From a checkpoint of a small mixture-of-experts model trained on Wikipedia: vocabulary 32000.
Below are experts of layer 4 (counted from 0) of a mixture-of-experts language model. Rows are named router (the router's row for the expert) and show model dimensions 64-127. Each number is 128 + 32 x the weight over its row's rms, rounded and kept within 0 to 255. Numbers have three digits each.
After each expert's rows: a language model's description of what the expert responds to. This comes from a sample of Wikipedia text that the model never trained on.

# expert 54
router:143094075114095156157143098112148181072061160124157142148119132085122139088120099150147176128136161122108122145139106161036115102187111159132054114137142135100130102134130107069120154141162086
What it handles: Commas in prose, dates, place names and tables, such as after a year, a city, or However; also number-plus-comma tokens like 14,.

# expert 55
router:117086101105092088183111060103149103116092133173131143183127136095140165085084101070171185127139186138096168120098132139100135103136059127103141072146098180150096100161125153129132115157141094
What it handles: Letter pieces completing foreign or multi-part names, such as de-i, New York, Los Angeles, Che-nna-i, plus commas and pipes.

# expert 26
router:202109114109103122185136131105161121093060164106159111107083123079172177054114110103186152177065154161113136173120086171112103055180140113114126130175170159093104117139135095095155142149133095
What it handles: Line breaks and the first token of a new line or sentence, such as dashes, list hyphens, table bars, == headings, However.

# expert 22
router:168065069094081120189138116099130109110112138126162203152128116093132137139081119080149168134135164099114125170115129169091059091173098165100111135130159135109082101172118095091165171140128140
What it handles: Capitalized words inside names of leagues, championships, awards, countries and institutions, such as World, Cup, Championship, Kingdom, Division, Location.

# expert 49
router:182152071125111142100089130111181137063117113099129150120132136129135147078117128068153111119089123130095147138143101094116101115141130119082099096209169159130071112180143138136154156114192083
What it handles: Line breaks and sentence-ending periods, See in See also headings, and table header words such as ±%, Votes, Genus, Species.

# expert 9
router:185087104128089115169160138077148165103140126061138199114130107095183170107091113098144133203105159160109168130102106159115118085161137177117078100172134150090112094194172096089176148142167112
What it handles: Capitalized name or brand pieces and subject pronouns after the/of/by, such as God(zilla), Game(Pads), David, Boston, plus he, she, they.

# expert 0
router:205071072099108170138131127106164165120067139115139133146091101067149176139120118096157148111078174116108174153141053136085141116190110126107118081125121165067099092154137123090160164143188128
What it handles: Tokens opening a line in infoboxes, lists and tables, such as leading -, |, = heading marks, and field names like Website, Preceded, Genus.

# expert 19
router:115098094059087113119138074110127137125133120118113131171110109101134157102118062140144143175117127151081152145073064109100148118132116095146048080150132150124120108135151140127182151149106120
What it handles: Second parts of hyphenated words and data-field units, such as middle-aged, first-ever, 6 ft, (age 24), and row-starting pipes in sports tables.

# expert 33
router:115104058070119193108146127126157096133108165164137112114145120117161147134063124103203166148101165175072078155092121138108130075146092137113155086148137178105120069149137085117082111132149082
What it handles: Apostrophes, hyphens, slashes, ampersands and en dashes joining word parts, such as AT&T, he/she, Iran–Iraq, O'Shea, jet-aircraft.

# expert 6
router:161104133122075125141118132109149109114135167169144130172106108120106122118104070108156138131078123126101093124120115139135110096139119170129113145160164126117104121161147098124157184169137122
What it handles: Main verbs right after a subject in biographical or news narration, such as won, played, named, released, died, nominated.

# expert 41
router:123102073109093111108167142092132165130135178139212169160121086106121134091101055114168155156127133166060115134150100147080152088134133136040087121146129153149096120170129055087145147165116085
What it handles: Final word of place or institution names, such as City, County, Act, Road, Stadium, College, Department, League, in Panama City.

# expert 14
router:120066080088107137150159132111167101107030162154144156172116077092129147114132048154129134152114144177101174127135099185132144079129094149064106125154155123136086134180149147129177131151142094
What it handles: Full stops ending sentences, often with closing brackets or quotes, such as )., "., plus decimal points inside table numbers.

# expert 56
router:159120083120105126128132097092147091135062166158144153152119101121167124098097119099156188139102148145087173108104100168117083094182084137106131119173115163116101136155173120047145140197145082
What it handles: Pipe characters between table cells, plus semicolons, commas and colons separating fields in lists and tables.

# expert 4
router:163108100127096128124098140137198118109066162117148150137139107108145155095104074170125131155086154199071143095122099178088150081182096163081141053160148172111085103169166095069139121116157114
What it handles: Conjunctions and prepositions that open a new clause after a comma or period, such as while, but, when, after, until, from.

# expert 10
router:113113100063096169093150127127165150099125146122152133130085101108136198098095165133150143144093141176091107164136131132090105128142085120114135129158131162115118082123171105117130132215131042
What it handles: Single letters or short pieces inside words, especially plural s after 1960 or an apostrophe, plus letters within foreign names (K-l-ugh, Mt).

# expert 13
router:123119083126102149134131133097157103106140155154148114136106133067146144113112121150184140121101175118064193168082073101109144127171098131087144116179143169125119109159146138119201188152124117
What it handles: Semicolons after native-script names in biography openings, such as (林慧卿; born…), plus table pipes, commas in name lists and year; citations.

# expert 11
router:117100107113096102142136125123144161132114178209113149186143094088136158122121110055194138115147157128136146146108126141115128117158098100096184079117145136128082136192156109107196111180126089
What it handles: Short two-letter word-internal pieces like ti, ta, ki, na, ga inside foreign names and words, e.g. Fanta-zia, Windgap, Isaija.

# expert 8
router:134090107101100149147153082111194115127064118151133168146081085135150156133101116157157163142122176144073136124141075153146128111121110123099143108149124169119080069153143103120118173136119090
What it handles: Final word pieces of split words, especially names and inflections, such as -s, -ing, -ed, -th in Roth, Muthanna.

# expert 50
router:142092121112088086155101087120166110134112122132128172155109093110177180123128131092143143182107168129121197124147142177116122062138117142124127110185143122125101104198181109110190134129153100
What it handles: Closing parentheses and brackets ending disambiguations, lifespans or asides, such as (publisher), (1838–1908), [take], plus some table cells.

# expert 21
router:173111102066108190170146098115148120081152147133153183153056098066137123143092166109120174159108151164148129102062091136112123107136093125126098103146159128123108123163158059128208148186138101
What it handles: Nouns after numbers or ordinals, such as m, km, years, part, century, units, vessels, in measurements and counts like 4.7 km, second part.

# expert 1
router:125076091092112152130157120087148077125058151188124123160149081113145139119098103102149153127125134140097114114125148132120105095226098159088153127152129159104089074191146106113139095134188130
What it handles: En dashes joining names or date ranges, opening year parentheses, and section-heading equals signs, such as Indiana University–Purdue, (2013–present), ===.

# expert 39
router:170103106109093154134117119123188107087074128120143169109109119101122163094078136120164151158074202170076202133100073113082078079144124125121136133178137193072141128158146112124157152196156114
What it handles: Column separator pipes in statistics tables, especially at row ends after numbers or dashes, plus sentence-internal the, semicolons and colons.

# expert 7
router:159056073120097127158155097092164130073121140112149163141143092123155123103113146119138150165166143162079099187035153146122041089135118187108097097143153172060107104181127078110115137158176093
What it handles: Short adjectives, nouns and prefixes after an article that often start compounds, such as high school, cross-country, well, re, co.

# expert 16
router:104082098113100094106179145106157131105050142108149126158120083095126142109116131107154171174128163146099154113113106137093109092143104119100149121144178171127127114153162130111171131144146078
What it handles: Pipe separators following numbers in Wikipedia tables of election results, scores and statistics, plus semicolons in lists and some adjective suffixes (-able, -ous).

# expert 31
router:104117088066106186125102137116160156130084152143146111147099072095147171115104053102160163119120184141116156146112137129067124102154103117116099109148126114098138124132159091151127128147121065
What it handles: Single capital letters or short pieces inside acronyms, model codes and foreign names, such as QBZ, LCBO, FK, Jørgen, 530.

# expert 30
router:153060065119090107124124123082132141096031156091149160178110085138124110084082140134126128132083162150103154134091102110107097101200106141113157134149168160105116125154144100087131176138149113
What it handles: Content verbs and nouns after to, which or a subject, often split before -ing or -s, such as defeat, support, control, play, scene.

# expert 61
router:150095037106051145140150146054164117147082147125125120155123047084121134106100109155180124105120133105105139158119106144083089121188163146088150116157136119101064063229152117096100172110180129
What it handles: Commas ending a clause or list item, plus and, or, which, by, and year or number lists such as 2004, 19,480.

# expert 53
router:133084066098094123156125122130173109107063134157116162136105073082183137093110114135135149175112155149116137157129128187125123115110107126091131082144183128148136137171150110080137134133143130
What it handles: Sentence-final periods and closing quotes before line breaks, plus years in birth and death dates, such as 1894, 1978.

# expert 40
router:157113073087103114134107085088173098125121099169141173134140102074147142111069133125161148140136195163107098146147118162103093140149091198051113147127129153093141091150155098102171147143118108
What it handles: Determiners and possessives right after a preposition, mostly the, a, his, her, and My in song titles like "In My Life".

# expert 36
router:104127083094117108125136121128192152134100138121176102157113104166161127091084073144171121123076125157097233114133084135109141124167087123119141110161124125131109123159189146138140120137138065
What it handles: Short capital letters or small words as first pieces of words, compounds and hyphenated phrases, such as N, S, to, in, the, of in thereof.

# expert 37
router:143096112128160152125144119102182098105085104136212123153096099140173153098115129098144149163101120147082107170107128143128097093140120164125133096145163152108140127148179103096153148132128070
What it handles: The and the after list dashes or line breaks, periods after years in citations, and blank or bullet cells in infobox tables.

# expert 20
router:138114096076073143128152121085148078132120163112160116148080090037133189111055112149205150133124134137111154164088105135104126158158129135130082126162185113114124122160155103131113181158160090
What it handles: Month names, day numbers with commas and ordinal suffixes in birth–death dates and biographies, such as 9 November, 16, 1st.

# expert 63
router:156090084129100078128155117105166186128111188101136136163143098107152149081098051164140155135078165129096166136147073135133132106154118106073140090163110185135114077216208131063130154153156121
What it handles: Prepositions like with, in, between, within, along, plus the invisible separator after coordinates in geographic listings such as 1°45′02″W / 54.31°N.

# expert 45
router:197106103103098195181157131113139119118079154056151162131134110071114204083111111149144124141100137188118193139108093150148151071175132168123131066155188148118086116141169132107187121133140119
What it handles: Subject pronouns and determiners opening a sentence after a period, such as He, She, The, It, They, In, in narrative biography prose.

# expert 38
router:184106055087105141147142115122179130109123125096162229137108120116158147052130104092153155142131159126096145117100118123157109106119137175094085103161146198129089141161130135109147189150126127
What it handles: Stems of nouns and verbs in running prose, often before a suffix, such as assembl-ing, enclos-ing, model, study, prevent.

# expert 18
router:159100092076093175178112119081140092092105147099173133165123105104111141125052158162119148151105142124095185151143110142126096115176138168106115131151162144124097112153130139112127110141196118
What it handles: Forms of be, have and modals after a pronoun or relative, such as is, are, was, has, can; also = in equations and headings.

# expert 60
router:170094118069102076145194107117182094131157161099163195162111093112119148141042104157170116164110191141099089189123111115054089059144080166096120079128141132121136078165160087128142165165160088
What it handles: Numerals and number words in tables, contracts and measurements, such as two in two-year, 1, 14, second, and long after a measurement.

# expert 28
router:157126105070102173167116096070219113103048129098117185132101119121144206106088071115153165170141159109137127158116130145065120111147057155131054134125127142102121092147143127139127129117107078
What it handles: Digits inside longer numbers such as coordinates, decimals, vote counts and scores in tables, and line breaks ending sentences.

# expert 23
router:120077098075072098130107104150147154130110140138154138130145075119112122137103113119192195111126145099123160148128096151120121104144119123082067086150193146109094134163148136134140181147129123
What it handles: Word-ending pieces of surnames and place names, such as -ley, -ford, -ville, -ton, -wood, as in Strafford, Purdue.

# expert 34
router:147109102115111084174151085152171084103151130142131185177097122131158136097085112152149129167093143145113153067127107130125116086117092155077120127176115127106130087130142101105134166202166134
What it handles: Participles and words after is/was that take a preposition, especially due (to), according, located, based, led, back, home.

# expert 47
router:184124102080133134135129082089138172116061175112136184125098116119130130065093083091167126118172140129100157131129087152108087111151101203081108068180143122116069117140123104144181186138178116
What it handles: Column headers and field labels in tables and infoboxes, such as Votes, %, Player, Position, Attendance, Website, Date.

# expert 5
router:197104107049124129179132099117107141103132131089119170130124127104116140079094174111185166171111144138116148075172117130117129094199114127128087107173157145120092092149142130119137155158167109
What it handles: Closing parentheses, braces and brackets, plus percentages and numbers ending table cells or list items, such as 3), 0.03%, }.

# expert 51
router:193127103071095102166138112120175103137115125146145192181116127100229174128064064137195125142106146129109103151115118137123096103161059199081084107150115155102115074151164132112123207148129106
What it handles: Numbers of all kinds in tables and prose, such as ages, distances, model numbers and years like 27, 24 km, P-51, 2014.

# expert 43
router:138090080125125143112166128109124188036106138094116133117103116114176154079088101141146167162131185153093121150089129166047106104131109148129156102162147162099133132181144141136176144152126099
What it handles: Topical adjectives and nouns after articles, such as professional contract, military coup, public, music, national, local.

# expert 25
router:124119073069096087115114096142146153129130145102113143129145060138132160095108102135169171154090166186091137134141051103093157132144148132099105095169127155136129122164146147128167184198149106
What it handles: Middle or final pieces of common words after a first fragment, such as -ley, -ary, -ish, -ling, as in t-rance, gr-ille.

# expert 57
router:182119126119093097201182081090115133112098145099155147118113112090158149077130126106176141199105144163068138171117116141095051110177127190118145146181137130103113101152142152057176144171169121
What it handles: Header and result words in election, sports and fight tables, such as Votes, Candidate, Republican, TKO, Won, Total, DF, MF.

# expert 12
router:178117084096123089217095095098139102052116170087144176188119108101148147109066097089201196118109137134108177141090108118100155127129122167146056102139167141122143136161146143112170128176146151
What it handles: Second words of multiword place and proper names after New, San, South, Hong, such as York, Angeles, Kong, States; also stray UTF-8 byte pieces.

# expert 44
router:152149099143105136180166120093164168129126127111197152143112111107162124056114102127157112195121126147121154098074088154084142132123100140137117059116110162097146104186142109088103142183146120
What it handles: First capitalized fragment of a split proper name or word at a line or quote start, such as Fi-listriatus, Fr-uit, Cor-sair.

# expert 46
router:124062097077094149148179104057189116133105125136149139123116058096113102113104129124187147130118153114104116156120110158094134094149120116132141134153179174118119102161136033127159135153154139
What it handles: Hyphens and en dashes inside ISBNs, records (9-6-4), year ranges (1993–94) and compounds, plus hyphen bullets opening list lines.

# expert 42
router:124131117067120131139139118116118152123105151142124227156126071100116156127076082098222155111102130162136211124153073115091152074120118117127087088140120130110114143150191139098180117150138045
What it handles: Vowel-led pieces inside or ending non-English names and words, such as o, a, es, ia, us, in Italian, Japanese or Indian names.

# expert 24
router:143120116095099124135158107084144089103112149120125118126100093081179155100067141074139145157158163174095113121122095159097062102140124102111144088169124154112115106147161108103161177168147098
What it handles: Pronouns and other words opening a clause after a semicolon, comma or table bar, such as it, him, them, I, you; also table cells like II.

# expert 17
router:207125067089129155160172105127141143082082114074125186145118115139182158139087099127154166128120137126116116147058102165097060098135096129126090061158140171087093100157117132111223178176171123
What it handles: Concrete nouns after articles or adjectives, often body, nature or physical objects, such as water, body, skin, arrow, tiger, balloon.

# expert 29
router:189085082112107122188145121075135121090104155136139242141074112120219139114083115133157185110098144157116159089110055161126060108121129156114095118133152146112134120184185100103173200170207084
What it handles: Abstract or institutional nouns after an adjective, such as services, development, history, studies, appearances, access, often ending -ism or -ation.

# expert 15
router:126091119105134170142159098105136105130107157162124117162127108109143181102128085102162185122083171138046168127109141132130134096123114113136140170169167173151084088149123086138094124209105086
What it handles: Short lowercase syllables inside foreign or rare names and words, such as Ata-tre-h, Gra-ve-yard, Sau-ron, Città di, Round-tree.

# expert 2
router:159089082105067156109116097082193117138105133073132098137145100118154162076068144077172143141074157159111115138080110141098109096176107135092143117137139160075124073196145140086133188094133137
What it handles: Prepositions and particles that complete a verb or noun, such as taking over, based on, sought to, knowledgeable about.

# expert 32
router:125094125075093165142117115098186125114150134102143200129101115134157178135089111087157134107107163154114150088108148112138076102148090145102136122182152166097124111153170082109137148140096135
What it handles: Words after verbs and auxiliaries, such as grew up, been, own, well, known, best, often in biographies' personal life sections.

# expert 3
router:168104113118084126179151101115144135104093126130115197136128096116139163120093116084144161162115216127096124120088124157120073112187074203093081124158158134086082100154136103125155162128132117
What it handles: Four-digit years, especially starting a range in infobox lines like In office 1969–1973, or after in/of in biographies and histories.

# expert 52
router:166138091073105151157178122105157100121055197122143218183127105084186126092108115096143137128080181161110152155124107162118118104194082180088130129159131157112135122138136128126169137145166096
What it handles: Line breaks after section headings, === heading markers, table row pipes and separator rows, and hyphen bullets starting list items.

# expert 27
router:150097075065113145152182129122157074115137137108168161139097122056179148097097099118177138159131145120071095194084103139104126106131081176079092125172128165080114095171140109113113147150161112
What it handles: Month names and abbreviations in dates, often in table cells, such as Aug 2022, 12–15 Mar 2018, June 24, plus some years and seasons.

# expert 58
router:173089116106084124165114099110153071119102122122163166152108121092130168112097063109167147155119169126106116159169120118087087115151085169099093123176137144114133080149160119117183127152145102
What it handles: Negations and quantifiers after an auxiliary or subject, such as not, both, all, these, plus byte pieces of non-Latin script.

# expert 62
router:175092109079083109143176112092136124139131177140171151149104121122148132114087154080151152117116142183098119129070101103078079087151123167131148104141113154113087095147138072075154129134160114
What it handles: Indefinite and definite articles, mostly a and an after is, as or was, such as is a specialist, in a series.

# expert 35
router:145065127131076122153120149100126069114091166128168129169126088072129165130084142150136139122075131102115132176143107117114084124141123132076074157146155154071081115170146084096123132151176141
What it handles: The first verb or auxiliary right after a sentence subject, such as was, is, had, were, also, became, refused.

# expert 48
router:145091104102105139159128127090141129078099132180133124137102084077127148108099183121175169165096132116134162113127129115071063108163128173110165064132113161111123117154120067087132145156178096
What it handles: First pieces of words after a space, such as cu, gu, wa, reg; also numbers, brackets, and lead bytes of CJK and accented characters.

# expert 59
router:151109063099091122144125123110175181117072131059122101142098123104154164101103107148176160153105160163066130095084089108117114115130116150083162069176139146080104097127143103075128159183130109
What it handles: First token of a line, caption or quoted phrase, such as table pipes, list dashes, and short-description words like American, The.